From a checkpoint of a small mixture-of-experts model trained on Wikipedia.
Size: 8 layers, vocabulary 16384, 17.7M parameters.
Experts: 96 experts in each of 7 layers, 64 SwiGLU neurons an expert, 2 picks a token.
Below are experts of layer 4 (counted from 0) of a mixture-of-experts language model. Rows are named router (the router's row for the expert) and show model dimensions 0-95. Each number is 500 + 40 x the weight over its row's rms, rounded and kept within 0 to 999. Numbers have three digits each.
Before each expert's rows: a language model's description of what the expert responds to. This comes from a sample of Wikipedia text that the model never trained on.

# expert 18
What it handles: Materials, colours, word-endings
router:532461596446476544429506465443565486496504553451487495536497459547556568451503431540503504475448499474499562488487530473448487538511491537568505453549433485543498499505576528579480474469527462492429548491530542461512467469549467463533468544501546428447554508483526483534516490530504501415

# expert 25
What it handles: Team and place endings
router:532479507484526499486434429519535502472500553522519544429536467478508437557566498491536481436502485448487475509457500514447455521487563455501451470599457505503548489519433542475529512536530500501525532583486419464488517507467493470531505436483475577552495448571516552516441610548478499489

# expert 37
What it handles: Common nouns after determiners
router:430506537472492500478491485502570556498482451511496532587496405452554493534504425548462475537470565520547494471518537481508463481486549554533531539571455526508514550498522526493433526440447459431528558545491486445546439491586469529533469515468448563507555471492436532506507468493531479452

# expert 57
What it handles: Descriptive verbs and labels
router:451503556479476453446480499478413495504500533511475572502547510467559528554493471526497456471516493436545452478496493593422494496431509508476525511507485494534495489548450465487561496534529556556406455519497478550499518514461468529479506426446403454502523492518561553504450466579535477563

# expert 58
What it handles: Inner word syllables
router:564460555576498602508420547475488508449542527505570519496527501540477520477506527579496461521491498469439478453493484443437511490530472497549478478561460514496456502493521476524521426514505520526519531442508476427531552485555482424530454577527534479516491500485587452523483588512449472452

# expert 15
What it handles: Biography occupation nouns
router:531537591542462496524439512466532510515566447526525503560479472507473600481480455457514468465475505456486462440541559533459498531555492520454476511506464543506488472485587601521443470477464586484511509475467530471520513496557430540504485487559487480422491522538496482470512486522530467392

# expert 7
What it handles: Name-initial capital pieces
router:524487582446494488552531553471480414497562512501482467462511484437522425482499534418516528476514529450495497514539507478534474452439536480470441494466527550422477464499455593469496480536490516518497520492539588553493559514534528538468419525504544507546502476508575597511494576472487491517

# expert 31
What it handles: Brand and title pieces
router:540480528531473519496478422486468441465489539560491512451455507510519529544556509548506435411500398449517475520470477584463493545484486499482440456587493461502523453543505492487504425509564547579531466509527485489544526556512511537496450492429490461475544561536471465479478575498489444468

# expert 2
What it handles: Foreign name syllables
router:444412575479502528521548468484470485519482560545513503407519507526553468492402473509546519497505565461451561567535432448491523480580478540475517505487540511420496557498482523447479496516500504490507493539604549488526528500508472551489492539492493549421433466485503531524539573505500455489

# expert 59
What it handles: Foreign word pieces
router:486452524497495479553442480542499529524530509497467548401583490516558547434457539533523497521490538510439555618463494504448455502512441486550499460504489609506453465501479570490474519606491498437485516499498511525502525469526466477474463577522502523523478476513534538542485565545490465461

# expert 41
What it handles: Common action verbs
router:556513455495464525487504562422485537555536398473482593568559543461506522500510517460474482497503521493501464545476462466517469509519483514450489512467525490506552505492528443461499529508526487514390536558455536509462470547546498505472522494480584523566436512454426496519516478528610468558

# expert 49
What it handles: Personal first names
router:541476568471472411574518560512528510543582519534420499465499496530499446525479551468581511467478495464474582565527459440506511532497447501550529473470448488544495525497416553481486526501542538508552499497476492412532458454512480491471442512483478546504507502452407558496523554545514486486

# expert 55
What it handles: Place name endings
router:529470580505472576593485501494523531536476446500492506437469429543511438435522483498561487504477493463485546541529464532516476515524458506533475479541458551472549495485386580485494482492537525490529498605515461416532515468490489464452481532505480521541512427559530512553477548551472502447

# expert 16
What it handles: Abstract noun endings
router:531500547490452453474444481435497488488498458436482502583491491486514533435485461550517467534519518524512565553504535474492539491573487557475538504566452508488475530487562615545490490497478471452561596457498531496494509522550484501508427503538470400422523467526492490569518464566505475522

# expert 60
What it handles: Year digits, coordinates
router:470584457582545503493530524549497526487569527531464555516461516527501522489516523514447455444549509504441429451508491500436516476512523552453442567488533518487523438520531457466510502541448406517487466492470509509490432492408448534455430507472478534500469557515523522505522605560516463498

# expert 50
What it handles: Currency and math symbols
router:441517537464483562452579424525483437544531520493555468463485548514547559509560546527517475483500497490480514484518551481445481399503537494503508565470486485447497438539595486507485503562559512487448506523518452431464563490533447564472505453504486485460560508512459517427452521514485461563

# expert 42
What it handles: Word-initial prefixes
router:478451550481539483460493479443494508457535501510511502577444526549521487474433550474553504474514519515542403472550550539506490474438500510525460492534457533549475527488576474536528442522500543475452525398457529492482575511511486488461486589466528493468539548502555504491495475407505417570

# expert 22
What it handles: Name-internal word pieces
router:460452580573487522511483453455440457490550506499551539453560468503491513487507542485548557507442464488424563451484453463526450487488508543488480401494535423475546525512481501520542519573538477500521470547530469432561570516572477541529455573526487509452515487487502504500461571498456527476

# expert 27
What it handles: Roles and titles
router:470475504414447436485477482459480502497495449555567511553501534486506525513503489514508490470519565437549559484501538491533499469493422526459507550516414463556512477507512541542454490490481543526523528466512508447515434581541432590521486574477519468477495520527495602504588420495523500474

# expert 46
What it handles: Acronym capital letters
router:425503539535552525483494522485480431493547562449479518444514550507538513537489502552478468501528514460411531441528489520552504584434499536508455518501502518472589501513517550522549532494518501530510504496477447463526523494491470430468512433512429572507460468615469449500426556527438522474

# expert 47
What it handles: Subject name endings
router:474406543503448560522473533421463548468456544464460490460503489514508420502527505561459510458427493453511560525481536541453499535496460486482549512514511505507510494518471563535474454483560570485544503545451458465588559475594513505532517479529442489461517478499472563509468559568533458455